Experts of a small language model.
Size: 9 layers, width 128.
Training: a variant of Adam for the experts, 751M tokens, 2866 steps.
Below are experts of layer 5 (counted from 0) of a mixture-of-experts language model. Rows are named router (the router's row for the expert), up (a neuron's input weights, with its number) and show model dimensions 0-127. Each number is 50 + 10 x the weight over its row's rms, rounded and kept within 0 to 99.
After each expert's rows: a language model's description of what the expert responds to; "comes after" lists some tokens at least twice as common just before its tokens as in all text. This comes from a sample of Wikipedia text that the model never trained on. Tokens count by the router's weight.

# expert 6
router:41 38 47 64 70 47 59 52 53 57 48 43 62 60 60 41 38 34 61 69 56 47 45 52 48 44 62 58 58 40 47 51 51 48 40 66 54 57 60 55 58 49 50 38 50 63 57 52 50 39 53 60 38 45 55 45 48 51 61 70 56 46 69 56 46 60 50 49 66 55 48 42 71 49 68 49 45 55 46 34 45 46 29 46 51 54 44 63 66 22 30 67 27 52 46 48 37 46 53 54 35 41 59 63 42 35 67 45 49 40 59 53 46 48 40 55 60 47 50 43 63 66 63 55 60 61 36 57
up0:42 91 57 71 38 49 49 63 23 43 62 36 59 48 71 47 38 28 49 60 51 40 45 48 42 50 47 45 57 55 59 53 44 22 49 37 51 46 62 40 48 50 52 52 51 39 44 54 50 45 55 54 44 53 36 51 64 57 49 41 36 54 46 48 47 62 51 48 58 55 46 42 57 49 48 61 48 36 29 65 56 59 61 53 51 49 50 55 67 32 33 39 61 42 48 39 54 54 46 55 45 41 54 69 62 42 42 43 47 64 55 49 58 43 40 45 53 47 54 55 47 32 37 53 66 53 47 49
What it handles: The first digit of a year, mostly 2 before 015/021, in lists of seasons or titles; sometimes table rank numbers.
comes after: "–", "| ", ", ", "- ", " in ", " ("

# expert 45
router:42 42 53 65 57 43 51 55 40 69 53 42 64 65 61 49 36 46 64 66 52 39 47 59 52 49 54 51 63 36 58 51 50 50 46 57 47 47 63 43 69 52 39 37 59 45 54 44 43 47 40 60 33 44 45 33 59 54 56 66 57 38 52 61 40 52 43 62 61 58 61 31 53 40 50 64 48 62 46 25 46 50 45 49 66 56 52 55 52 38 48 64 42 36 48 29 43 58 63 58 34 45 61 56 44 35 72 48 67 35 63 63 36 60 46 49 56 48 45 39 59 69 61 55 55 46 37 57
up1:40 48 51 36 54 43 61 54 70 63 48 53 67 56 60 33 51 45 50 59 59 69 51 56 50 42 70 65 55 67 55 57 57 46 49 46 46 44 35 55 47 46 41 33 42 46 61 63 62 60 66 56 36 60 56 47 55 36 51 41 65 64 50 55 56 57 61 54 58 48 44 55 55 49 52 71 37 60 47 49 52 53 42 59 52 65 50 53 47 31 45 72 39 53 51 54 40 57 52 57 56 28 46 51 50 42 36 49 25 14 49 49 51 58 52 66 49 39 42 61 63 45 49 52 53 64 54 42
What it handles: Capitalised words starting a sentence or line, like In, With, At, An, To, A, and short pieces after a quote or dash, like "to-o".
comes after: " \"", " (", "\n\n", " S", " s", "-"

# expert 49
router:50 30 41 46 60 35 61 46 39 62 43 40 54 52 51 44 46 46 60 52 50 37 33 49 65 54 63 67 61 40 53 43 57 41 39 73 50 51 54 62 56 50 48 44 39 61 61 29 41 47 47 62 43 34 40 34 55 52 59 73 57 47 57 52 41 55 40 65 73 55 49 48 57 48 53 74 39 51 43 34 37 54 41 46 47 65 47 51 52 34 47 58 44 39 52 48 39 74 47 45 46 48 62 50 43 45 62 50 55 34 58 62 52 47 31 46 52 38 42 37 55 65 54 66 64 52 46 63
up1:44 54 68 37 42 38 64 70 57 54 47 43 52 45 57 46 53 38 54 57 48 48 34 40 61 58 62 59 54 44 53 59 62 51 51 59 42 46 61 53 46 51 64 51 46 38 76 27 53 31 53 63 54 48 49 44 79 58 45 55 50 53 68 64 39 55 62 55 52 54 56 65 54 45 49 60 55 55 41 42 59 33 53 48 40 50 55 84 58 28 41 45 50 36 42 57 35 46 53 51 59 49 51 46 61 47 65 51 57 54 53 66 41 45 47 52 48 43 33 45 43 67 44 61 45 59 36 41
What it handles: Word pieces right after a capital M or A starting a name, e.g. M-ered-ith, M-ud-ros, M-id-lothian, M-ess-iah.
comes after: " M", " A", "M", " m", " | M", ", M"

# expert 44
router:39 33 52 58 53 25 48 59 37 59 39 37 62 78 46 40 47 40 55 59 59 46 48 39 52 55 64 67 49 45 57 41 61 48 41 52 32 56 53 66 54 46 51 48 44 58 65 43 49 38 38 50 37 34 46 46 51 45 55 71 51 33 56 53 46 53 43 73 58 47 52 44 59 35 56 58 48 60 36 36 32 54 50 37 64 58 44 53 49 44 52 53 46 43 58 48 52 47 70 65 46 47 66 53 44 37 50 32 55 40 55 63 47 56 48 55 64 35 40 39 47 52 63 68 45 67 38 45
up2:51 55 53 53 42 32 36 53 49 52 26 49 68 57 60 66 54 44 60 58 37 28 50 48 53 53 65 49 49 49 52 53 66 42 42 50 46 38 53 63 60 49 23 40 31 63 51 37 38 36 53 75 49 32 52 57 55 59 44 48 63 63 41 59 55 45 48 49 53 50 46 58 68 52 56 48 36 60 54 46 43 49 38 27 54 53 64 44 51 45 43 42 54 38 53 69 54 44 35 59 62 47 29 49 47 29 52 56 63 55 40 40 65 48 48 51 39 48 61 58 55 55 61 63 54 60 43 43
What it handles: Three-digit year endings after a leading 1, often in species authority citations like Linnaeus, 1758, plus blank lines and of.
comes after: "1", "2", " =", "3", "7", "0"

# expert 28
router:46 49 47 54 55 44 49 63 44 70 47 36 48 54 51 40 34 39 60 57 60 40 40 36 55 46 53 53 58 48 61 48 60 45 28 63 42 58 54 55 55 43 54 42 41 52 63 47 29 47 47 54 52 49 48 33 54 50 72 65 69 26 62 53 42 63 41 65 63 53 56 48 53 47 60 53 49 53 40 34 48 56 49 46 56 55 50 57 48 41 47 63 44 48 58 35 52 66 59 52 42 44 59 56 40 38 55 40 51 36 76 45 35 60 45 57 66 43 34 40 52 63 55 77 50 70 38 55
up1:64 40 53 59 58 39 46 41 64 51 49 45 51 52 48 57 38 46 43 47 44 63 48 67 54 63 49 51 50 51 42 57 55 34 42 56 68 74 51 48 53 39 52 33 37 38 68 43 69 47 49 55 55 40 36 58 70 47 65 54 49 42 60 66 44 55 53 42 57 48 45 47 46 45 41 70 60 53 45 62 45 30 43 45 46 41 68 70 54 51 48 56 46 46 52 36 59 55 35 46 62 29 43 42 30 60 48 37 44 40 54 47 73 49 38 46 29 67 54 52 51 30 46 43 49 44 63 48
What it handles: Line breaks and row-starting pipes in wiki tables, especially paragraph breaks after table totals and before new headings, plus Total and Turnout rows.
comes after: " |", ".", "\n", " |  |", ")", "==="

# expert 47
router:40 49 54 63 57 51 54 53 47 55 47 43 48 65 54 50 37 40 48 46 62 58 37 35 68 49 61 54 55 42 62 45 51 42 38 62 61 45 56 55 63 41 34 45 36 58 54 52 36 36 51 64 37 43 47 44 64 46 57 58 69 43 60 56 54 55 50 52 62 66 64 44 60 34 56 48 54 76 50 36 47 43 40 41 47 61 31 51 59 36 37 68 43 53 55 20 41 61 66 71 57 42 50 62 34 51 53 35 60 47 56 47 50 56 47 51 58 51 52 34 69 64 59 51 58 57 40 59
up2:51 58 58 51 52 51 62 46 54 53 36 62 49 55 55 47 60 41 43 53 56 46 51 51 57 53 52 64 48 37 50 47 41 41 57 56 57 42 45 53 58 45 43 53 39 50 51 43 36 41 49 69 36 49 46 30 66 44 55 50 60 44 54 57 48 49 65 53 62 53 58 27 53 58 61 48 36 50 50 41 53 37 42 61 46 91 39 40 17 35 43 61 52 42 42 32 42 51 54 51 60 50 48 50 71 42 58 40 58 32 50 40 67 46 59 36 49 26 56 34 69 55 53 55 54 52 50 55
What it handles: Second word pieces following onsets like Ch, G, St in names and words, such as Ch-att-ahoochee, Ch-air, G-ett-y.
comes after: " Ch", " G", " St", " ch", " D", " Sch"

# expert 10
router:46 54 48 59 43 43 46 50 43 56 51 39 61 60 52 45 48 38 55 57 66 49 46 49 73 51 53 55 60 35 53 51 64 51 14 50 55 64 53 51 60 36 50 39 40 52 48 50 46 46 38 59 55 49 49 36 65 44 70 42 69 36 72 66 45 57 52 60 61 53 60 51 73 52 58 54 39 57 44 42 54 55 41 53 54 61 46 67 56 35 46 53 35 46 54 47 42 60 50 54 54 35 55 52 57 44 55 34 55 34 68 50 33 55 33 50 56 39 44 40 51 41 65 68 58 67 37 59
up1:46 41 63 67 48 55 56 54 49 38 38 65 48 60 50 50 37 50 62 53 48 61 51 40 39 54 44 60 56 41 62 66 50 55 44 49 46 70 66 37 65 25 63 59 67 48 51 45 54 48 48 41 51 55 49 49 44 55 42 46 75 52 52 48 47 49 60 64 52 73 48 52 46 47 70 28 49 59 37 38 52 52 46 52 55 53 28 40 50 54 33 63 49 39 42 38 52 36 62 43 43 34 46 53 51 45 43 49 52 56 53 44 36 84 60 48 65 56 51 37 65 47 39 50 37 58 46 63
What it handles: Pipe separators, digits, dashes and dots inside sports statistics and schedule tables, such as win/loss rows, scores and season headers.
comes after: "–", " |", "0", "\n", "100", "25"

# expert 18
router:38 36 51 67 60 41 60 53 28 54 43 40 52 58 57 34 42 46 66 57 55 35 44 46 54 55 65 55 52 41 54 44 55 54 43 55 41 51 56 50 54 46 42 41 40 61 63 53 44 46 48 58 32 43 41 42 54 48 53 61 65 32 53 64 35 46 38 52 54 56 63 36 60 48 72 48 51 63 36 29 48 52 41 42 62 54 44 52 54 36 39 65 45 54 45 36 40 48 57 47 33 37 53 65 43 40 70 43 55 32 48 56 44 49 43 53 60 43 53 33 53 63 65 66 58 71 38 66
up0:47 47 45 32 46 43 47 51 42 53 37 52 61 59 72 43 56 69 58 46 57 45 35 32 51 55 64 63 48 42 53 40 70 47 63 49 40 59 52 58 59 42 35 42 30 50 58 43 20 39 27 43 39 40 45 36 47 51 64 50 72 31 53 42 46 58 47 51 60 44 52 54 59 42 50 65 49 64 50 49 37 56 62 38 49 41 46 51 53 49 53 64 54 47 71 51 61 54 39 47 27 52 53 46 45 52 70 43 58 63 68 45 57 60 50 44 58 53 39 56 50 52 51 50 44 42 36 44
What it handles: Dashes, bullets, dash-quote marks and first characters at the start of list lines, infobox rows and bibliography entries.
comes after: "\n", "| ", "\n\n", "- ", "3", "|  | Republican"

# expert 19
router:34 44 38 61 69 48 56 62 44 63 49 51 52 59 54 39 32 39 62 61 58 49 50 34 51 56 48 47 56 45 65 39 58 48 37 67 35 46 71 55 51 39 45 39 55 59 64 36 38 49 47 53 47 43 49 34 53 50 58 62 57 27 53 51 53 65 37 63 61 60 63 46 54 39 66 55 31 50 40 38 46 50 49 38 57 63 45 51 51 52 43 54 43 48 59 30 54 62 56 55 45 47 63 58 43 40 56 49 65 48 63 51 38 63 39 63 56 48 38 49 56 59 53 78 54 74 45 54
up0:54 35 29 58 44 53 52 43 59 56 47 83 65 49 49 50 42 51 47 49 56 37 47 40 53 54 50 76 54 55 37 46 60 52 52 55 44 45 72 47 54 25 41 49 44 49 48 56 48 47 53 38 51 47 49 51 66 46 60 46 45 49 52 46 38 73 53 55 57 52 52 37 49 47 47 63 46 47 44 61 47 51 49 28 67 67 65 51 50 49 39 80 47 51 61 41 52 64 42 56 46 53 53 48 39 40 51 53 60 59 72 46 39 43 58 54 61 56 16 41 53 48 49 55 59 50 36 55
What it handles: Line breaks after a sentence-ending period, before headings, lists or tables, plus "==" heading marks, "There", and opening quotation marks.
comes after: ".", "==", "===", " |", " ==", " ==="

# expert 29
router:43 39 46 60 55 29 68 55 56 54 32 38 49 58 46 48 51 40 47 54 51 55 39 37 65 58 54 56 58 40 53 37 51 47 33 51 58 51 51 55 58 46 51 46 44 59 75 50 44 43 55 58 27 37 46 61 49 47 59 51 56 44 57 53 53 56 33 59 72 51 56 46 64 40 54 58 57 56 50 45 37 44 38 22 46 68 37 49 55 40 46 62 34 57 48 50 39 54 69 53 50 43 50 68 45 52 61 41 58 48 56 64 46 49 46 65 52 35 37 29 67 60 64 66 64 57 33 42
up1:57 31 50 53 47 41 51 58 47 53 42 46 59 57 39 44 58 62 49 52 53 54 46 31 42 51 49 52 40 34 51 43 48 41 35 63 40 44 53 57 53 47 42 44 36 67 62 57 52 58 51 46 76 42 53 53 60 45 53 44 43 50 55 60 45 70 46 57 64 42 56 52 52 38 72 53 31 67 31 46 51 49 44 38 54 47 50 46 64 58 58 42 43 40 54 42 41 56 49 49 46 46 41 64 53 49 67 36 47 58 66 68 57 58 43 44 71 67 35 24 67 43 51 77 55 52 33 53
What it handles: First names and surname fragments of people, often Indian or English names, such as Pr-ak-ash, V-augh-n, Pat, Greg, Edward.
comes after: " V", " D", " G", " P", " Pr", " C"

# expert 62
router:50 42 44 61 69 23 71 62 48 68 50 41 58 61 60 42 28 38 56 58 56 34 48 43 39 55 49 56 48 37 59 45 53 40 39 59 48 63 61 54 54 49 50 33 51 58 63 41 49 53 36 56 52 37 46 42 51 50 61 56 66 43 63 47 49 46 47 55 60 47 54 41 52 38 55 44 46 58 47 38 24 54 51 35 62 60 54 55 55 47 46 55 35 26 52 57 43 48 66 52 35 29 56 42 39 43 65 41 57 45 56 74 42 51 36 47 61 41 31 44 47 55 61 59 45 47 43 47
up0:55 51 44 53 54 33 53 56 49 44 43 52 50 48 60 51 30 54 52 76 53 49 33 32 61 67 58 46 80 55 55 45 49 50 57 52 45 42 49 70 53 56 48 48 45 54 51 43 51 31 60 45 36 31 43 40 65 32 51 65 64 53 46 40 41 50 37 64 59 58 41 34 63 50 62 65 35 54 43 44 42 44 55 41 48 53 55 41 57 52 53 65 54 38 36 47 32 61 51 57 37 42 73 59 48 46 48 53 73 55 48 62 54 57 38 50 52 44 40 50 35 59 59 64 48 52 43 62
What it handles: Single letters or short pieces inside words and foreign names, like ro-y-alties, E-y-es, mort-ar, Nagorno-Kar-ab-akh.
comes after: "1", " N", " n", " T", " b", " t"